Weights of a small mixture-of-experts language model, trained from scratch on English Wikipedia: a variant of Muon for the experts.
Below are experts of layer 7 (counted from 0) of a mixture-of-experts language model. Rows are named router (the router's row for the expert), gate (a neuron's input weights, with its number), up (a neuron's input weights, with its number), down (a neuron's output weights, with its number) and show model dimensions 0-127. Each number is 128 + 32 x the weight over its row's rms, rounded and kept within 0 to 255. Numbers have three digits each.
After each expert's rows: a language model's description of what the expert responds to. This comes from a sample of Wikipedia text that the model never trained on.

# expert 10
router:115106140127139154155096073169094121186133151173152151082132143098157116135118110099142172193153133114093075104106151173068099157084142109153177141166099062159144106151169115113162172089103129152157174075124133108137060159144109172137112104084087160085154131129161135076112146149106118093176172182152155095138096160069088117144129076175157105148138165080158190087134147134130077115133
gate7:028122122156137114109125161149142093177165111167109149099175145166170117117130162128160176122136137106138139190124170103114115138041119094163180149162076136103079105077106086086122155095073135105060075160095185130174170113177100156127094131159126136077130152112123128107105149125113123128168167146101145127097161126145072145122118078098099110068105134131113131079164180130150088103172
up7:029116158138046120098176135151147071172137141182096141081144093140140096155128111090102076156133121068140165140114113101156139157145057071090142168164108164137112124062124116124111112125119142128076095138111150127176144130171086126124132156122070068160183139120176065157125099170144155130158143134113133140131184137162069112127138140084073132105110149119159139106115174196149140147130
down7:120077100107134156129074119139129154158097095117123166115151129134093134094109130130081157143138144136134152115204171123078097165094118107073047130100163155180105136108151202146119091147175113147151101154116165150125185122107136114124075122116182199088144140159129140162105108132129092134122136111085123198133121127027096166130130090106073129170105131147148136205102054152139146090094
Digits in dates, measures. Digits within numbers, especially years and heights or table values, as in 2024, 1997, 6 ft, 33.0.

# expert 53
router:093114174116164144149125118145110087136116127178164123109073118103158090133122072069154180168169143102114126162103152156103118148104166110147159106142075099147145076158187192106180148118081149169171166076100155133095141136122176140169109124091116143099224115177110165112152106127102102102149173137128127127130093163077090077133184075127166107152090153088135179099140106119101133179088
gate0:133083163119136180065171122117132184141118143121130097152101067135153110136116127161079152175158159064132124195138153102114078103101124117149181130148155069212120120158137111106128102195091233122089098115109144119109149136108110086128102119165053118155102079118103101114115116096087156095118136176125060090110113185103122143144122127123129128125102086112165165123073103112161163137095
up0:107106089094195102136150090085171148129146071076129093083111077090120111154152081144117155115167134136138169153146202139124149114140099190146114094139092120156087104120107147105139166086090195138131163136108148073050075129158147092158129136164118081107126069081138141116107094128096081102147087191122111130075093163097116156136109132066164097116091113126118106179114158120112105087073
down0:115175104148097122133133117156160098124148143118125086043088154172135071079105137063167147134121113081123095196090147106101141153122095182063171102142134107056122115121131119178152155106115098139097151149115144171107120096152160074175183101126128155138156117124148126090158066132111187104130134157104128119116135132121123165116097001137085132209156121123117110097145139095121115157140
Pieces after capital letters. Word pieces right after a capital-letter start of a proper name, such as ie in Giebner, amb in Mozambique, ech in Czech.

# expert 34
router:097102167106164136137132074163099120145105162155125170111108128092157112129103084096191127145152153157119075176094147160121106162141139088146189063147081095124137104182186140150196133109063136126179130077075153132096129132108165134149080123128107173115158172137088150092093156128114077116149145124159137131134120212084128076085206116118138121164093115093105141085126109106059107129097
gate0:110110207116161078078169118150101123066119170160102140114101168117115159126129125104141134142118134133134152141140185102148142151146179059213170095186121088122133112124123135094164117063090124122141066109090133124181062098146166157103102096121106127177175175129148113097158153127150112064088160158118152119101124186139088155097170164144178192130155100116118077103096114101155099152145
up0:113108156156104144117142141139074146100121100107079086116094127046144130121140117129117081150087116145172151137108090129182130156139118137074108108114105110110147093131160161074117091073072201147123086154104069136202071165131165141147095106120097095128153083161159157152117110180220069144091066123198137106108148140117159110141176104155136126119132177087097120122092144117146163088114
down0:102102195129168118189098143094128143166141088093082183095099116129167208120165142102188115121126157112069121159158180142207173123152043145134097116135175126106113093177114184174106101078085187130130120132079105151097122118081130132161144119149170162121171134090145100145084121127108117140131117148120128087112118184147179114122090163126127099152092108107103093135155116117119071099084
Foreign names in tables. Pieces inside foreign personal and place names, often in sports result tables: Kue-k-en, Tok-y-o, Li Ke-q-iang, plus dashes.

# expert 2
router:100115161122124125117114078161108088140131141137145198083112111098173109135104100122146144150163180116102117127133128147117100129108139086176166074142099119158199095138152172151178170119108139155163125111066199110105076104116147091181100102142091118118177141147075127129078169157084065059126150127138174118160107195110117080073173103132142116110112132088189131129147100099089080182099
gate2:107094146183112143093125125135117117160113169116128196113028167081101150197144107163098137106141110129168088160128081125074105160074104128149103211141064117123170082062173157172117143097104090095122104156147144115098079114114082169098093123133144131120122126121124128126095155158114155088115104158094123169156169153095120119054106075095122114117101167102142130151191166112129083151122
up2:083108158099107158106165071133105099150113074140153126133107169116150136212111144131111097161136147073105125108198093137077128172103098131116193130169127119147142131118139123174098092116119114108134148068080181144137066119117118106109155111159144143134161136133159084093098187103158197163151191171155165155147173149100196122105148193098178126145132171151162133139199112118156175139108
down2:154123145208091078133175096116169114137143137168145104130120090156126106167118083170102100150132142205136197125136142134115089157140112124172186161151093109107146189178118115128087146180150112091150119098191125099105123085182098124111157136126208071114081168155110183077141116156156146128216119129129163132150130170139108120119096124170100127088121148110124090102073112166136093120178
Name-final word pieces. Later pieces of proper names, especially place and personal names, such as Jod-h-pur, Appal-ach-ian, Wind-h-oek, Charlot-te.

# expert 37
router:089108173114154138126136113144125085135114142162127182105127139081150086118093078113135133152143095109093071098079147135105097124112155117194152137169100118168159076161136160102147144119116168178208162113091142119134102176123186133158109087090091132094125151178091222066102141175123118085164133108172163109193091176100111130111211098170144111148133149119125106107142137091116129151075
gate0:116070134070128173208151118162077136113091126157168104140111193183144157175179168145125137101139151111077118126112176149112114108062181160145149179142149070145159155132099154135136155169142157131109109107143057075139084125073131128139071136161113152060086158182139185134160163119114130097096134147137188115129111120105154133170063140116176127138169116135161116142194123121121130138142
up0:069157103150120137097124134169146083085110101114082135154147173134132137082144105179107202106078137135102142117147100149125101120129075176130169117165215154121156107153118171142117066179184119122084092134127145160146127045188125155082114088158121141109087165107179107106166094132170107165095147094143079107122123035141154135098084109076131140123099170132163126107124136159143129109085
down0:135165088149175087109125162119188118154155195077097138201079096125142072097120151147120158091127103089152114153160097159171097202161071160090146161087071166070143090101164127084128096137157110149163156138111193149140106143141108121108124129110124226117145102118193067134158106135174107116129112142105143172104170175129157160115092112145123140091081117164123120127166138145121112142111
Articles and determiners. Articles and determiners, mostly the, a, an, his, its, this, which begin noun phrases after prepositions, commas or quotes.

# expert 42
router:116133152124165163181073097158097097138138133130143144109070133112183104056103148106148152182182131111126109111116191140080097167090118099142170105149083064185148106201147142150161145167105126132174140119114175161107079107128165133156118105107136189098173144166094122066143164151121110101131146135148139081164087148106056096120158071178161105166124193105128173128137148153109140153116
gate0:110112163093159189114149123113095127155141106101141144119113181145172144078145126093153155183135152100120218197170161147033140121117101119180088196109106152171095038166118121137113136159127110096107115154130149184146123098114159145082132093154173155106133159100156177091141109121140141143189145117173143092173086096114116119182086138190117122080160148142150146131082142126141112119126
up0:152108123115127104146153123123099113165148128128123149148124126130167170162136130076148109166142080142137108115198087118091133121076111178077119097141120135108127154084092099129128144135086098179154206158118076144160128119147124087112112077139146113077106129144168155180056125108058149091141093143163165145066190068128046185090166161131176130090079139162107103140175091131175150153127
down0:079124116119122149141133115097152104152140114108132165139145121154108142102184135136141145129188128105125130099164095139149073129068090129108094081148203152148139122087107082125139183103166119158088139101085095128132055065181162142135109124142117138134074077112104117167131128097112138125176159134125116151162194106037050216146135089116061150138170135154131138122094062155107117090121
Year starts, name syllables. The first digit of years after dates or in, as in May 15, 2019, plus the second syllable of place names after L, as in L-ud-wigsburg, L-at-via.

# expert 27
router:070079162094137115128141129163104057146151145148154168108131162132123126126104062093137141186129123140099114110089139162095106149114197117223159117137082083173182073132114120106143145113123170151197165113072132120129114175117145124142061075095071152129127132138115169130090165162089149134165142151166183078158101144110116114083167111104178080151121164080145101099151128116091129169128
gate0:137068111123143117103180108123103132144197172073200120061147099137125133122133120158135109166143102130106171152067182094098127106062125083118101136106136126182083114160127130112161173077158121123104142107113163101077077123087062121093130081162100121095124090131193136126186160197143115096142132156184118123149132116141123134115062134115093095144150097113097084066143117115148150072169
up0:122093095151090179123068125086131102121127120104119148146098164144126111141160136148127110136111172119167109148170144073133090134130115137103174143139066131119143064129149080205152099099080138144159145126129118193161147096139110139116171090184160057105136137102054160151150149032137098107115132154139148138101119161149164156121182107214189122101118182127132119163077138155098121071095
down0:130142145130117142152131157114088145087144178096132181092121149118165099137099095078109179114182108127167120155177158117147057174167124087120168063139102128147102134138116135171164160166074165107088149160139132111106158133067217120113068133087127134157075184110140107053107172060136096127158060128141136175117083152128064136104166110146122113141133143099100101126144113090095162133117
Modifiers before a head noun. Possessive 's and adjective suffixes finishing a modifier, as in master's degree, financial crisis, traditional medicine; also his, its, their, American, National.

# expert 61
router:112104140088131155170095080185126081176092134158168192075115141117132079118103069097128148173166147155116092142081147167080137166118159105146160105137056064185143119178163172102158133098148139168178146084108163099115075137146142142142116096131082168090165127137123127074113138162070111097155163155140145152132074144056127118124165093181158111130121145126169135086126117112130088134085
gate0:175108168145203132132128083128123091130120111098126137127095136145081139136184125096123131202180167131155108139076114154094106090146132130119116090125061069169155100112109135095104155107093109104148124127183151104154163107115144094132059135134192245116101130142150150125126101047105093093152076130118113161138099174097118121110120119127134142118151136138102128160099088171110161210191
up0:141096132165112082121120138116122096122144201160136145157103140151103150159088190139095048128079155111131101102090181156076151123160152101139101071106128103127123136173106106165137151143139139175143131129114137093114110171140113151078134120187159193166084105136145123140124116107081103201143121068112103135149069142109130156185081111213133177132085075138133124087107101146215137114159
down0:119175092078163147091124051137094194138091098089138110149142078138144044161125081129110125086094102130142158128124106142143096111194116165076146144111159144158108112170119123120057089131110150120131102123120132158145189131126128140160123110108095229116137112150139129065135051110153133121118113143190126185170134113117093133142132133162088164101068161156085087117165103129195147110137
Spaces before numbers. Standalone space tokens before numbers and dates after commas or place names, as in New York 2005, plus place names like London and England.

# expert 3
router:107074158094141132123144086163128063159105158172152179109134144110147073121092066112138134131156101153093094080079147163111058142129183120181154147149098082186164080172130164116148165105113171186193142124112142117114125135103169124148104085078096134114124125170104199109082156131109115099170118111181150094156072150110074123135179107163139113158120152084141120072135117101132102159094
gate0:117104154142122129152145103134109106089096129144161115154091112157090088169158117175169136115167158149110093051156100111179096166146119156135082088118116161137183143129197133139097123148073138112175134190171083110101119137061138158048094124178067132140081052137126136136118165138077094074113064094129155137139095130105121058142109137147117120145141092069102147110124072141134097150155
up0:136111130145117112129122113138122093107105133122155134138145159166109110189163154185144125105175114133114074072140128101174067121093149138130110075101134116186149143146219118170162096143056139107135119168142111126143123117054110123008089129128153136130087076151078125141094173154085087077080073142169163130149061101130127125153092114092107105107106142077118109125122072128155114130129
down0:143097118104108081119211154152124137100133159121115063121116099115198160200144206075079145128116158118124184051120109156115111112151118153116124199129115139173119112138135140112136163119144190117162181147122099117124172128115147155085091130112147113180115120134108148089101165089117108127165058144149131185161181148143127141175139169167107131065187079119167111164103115139117144110182
Determiners after quantifiers. Articles and possessive determiners opening a noun phrase, especially the after "some of" or "one of"; also a, his, its, their.

# expert 57
router:109099168109094186181122076134102083140152141153174146071104137099131100124109116097172136141193125172118123141109192169105114143115170114177125180136083105169174129173127137108137172110060167124151227119099105150112129129114115091132107069107077162062170132130138158104182157153134122127178140143170140132155104107153109097111135093125120098131061186089159117098153165088153115152084
gate0:098103125167121105133159086151060147153123169123160161100152153141086127101069102144145086119161137161074188119175102123204143131119131105146070120096179123095196147141131162172174130134082109160139111150114147072101135102163136181140138109140133143095099136104105163117102146128157069141159129096144139056170117088133095161073128152095121168142150119148139219077197122122191158120145
up0:198155189161109141197094119152096127098051127173098160082137132149080134152132147133158150172113100104148094142141161098095107133094140122090161159187104081105134137132139087122139053160130155105119117108132108138161090172159114122186222158096131128101183187173157184172133080127124184126152173136101148160143137134129116106145133095134174097143168128172161102071123136083136109138144
down0:152103133116166148115058089104121227138142208085150125157075094118136090083133121079170168124128084103105129154128119142147162150083127105137141126078181201151081152139135142152104109119083134142142124186156101126129089153131065108126141097117149112065185136105104108101086166129096090139116149162102138119115077111136123166158118091137146128142053200146135205123165148159155143126147
Mixed word starts and brackets. Pieces after an opening p or f, such as le in fleet and plea, plus opening parentheses, quotation marks, hyphens in compounds and prefixes like pre.

# expert 45
router:098097138121165134193069091148134134165142138190154154118073130056147133150104067114143167119203134131131074088097117193132105096120139124147114127174132101154158110131168093194155135100123180171135141123114153131109123122083136158160089119087139151082177157153129105124148113144095105088184172112176142156159073159115054086144127077139125090152135154118136122120171075121130089193076
gate0:087074126103137139130107112133096069148102119144094100155138098173160097165072181124146212080113133117119137194182145167100124074131132175082132128128140090125158115129075113179132108088067098141134151182177172168150107106084146139101099113140107135107158111164203172110124149109094138134112152128172108103120169144162115122166115128149118175170158109156157121019090133160120094098149
up0:095120167146108153115143141123170195164109105037120103170137166090187080107111164153144093145138132103158135145144101110157098116151142078162147111067208141126122150169185128088141099217117139193170150127128165187112132064115137138097148123161147144153114119112130144179113159153080095122110148197100114165088118059122117191139158117154132116135136113076122171099150138125153114096151
down0:105099164153133112125150182122056182167145134170116085139118103149126108192155139142158072100163091162117122122165149139107144102121120113211128148061150138150128137155188110053097081089039121152135155083162107101144177076151113090149118100154137114119145065129127122102065158126165049136163137091079121127120141177126183129111129102120075174128136155137113164113126108130139136119168
Inner syllables and digits. Middle pieces of words split after an opening consonant cluster, such as im in stimulation and l in deployed, plus digits inside numbers.

# expert 40
router:068117168128163164194097111180068114151109130152155151081079115119138113106092099113152185177180181125129107123144158151091109179106136124167192152146114067190139119166157106137139133074056157122199172113110158125109088150110135156119121104099088181151150164128115139082133160152118108109121151177164177104165075123114107085112150099178189107134112153091132121090130114113088092151112
gate2:076157121092189131140192132101116118163170172132136144151129144126151116039088108157119151101155161131077141167160100118086162118118129054119127181111138114136140154110084104110148117140176082090166139081144132156142185091110081173075151130119099220138155137171123153149113112188107151141179156133148109108185142134098127092104176074167157116071090142115076151146172124105099113162118
up2:135109135083142114150174100156162095126148135121100172103094103139123167050093214147134060154087052101108157147151101132132145128123151085130082139099060152120139132114138129147149117146112086048100080119156167103162120092111164155116190158197080072132064089088144100142085182159140075157168125176082110122096124128162160129113123150098158170127125130139128122150105114119149126150088
down2:114188121111105080103135119092102113119096170143173157095102121078162192132183164137154091135114162159138159128108100184067146123180184160172115133187153099123177159107150101114164116191125123137103104153112126113143161138134122136130223165157161149163101138123172113157081106046147149089125131124105143179089116095175125113132155201122080091139124138151134131115170130171200118143105
Leading digits of numbers. First digit of a number after a space, dash or parenthesis, such as age 18, 1990, November 29, 30–27.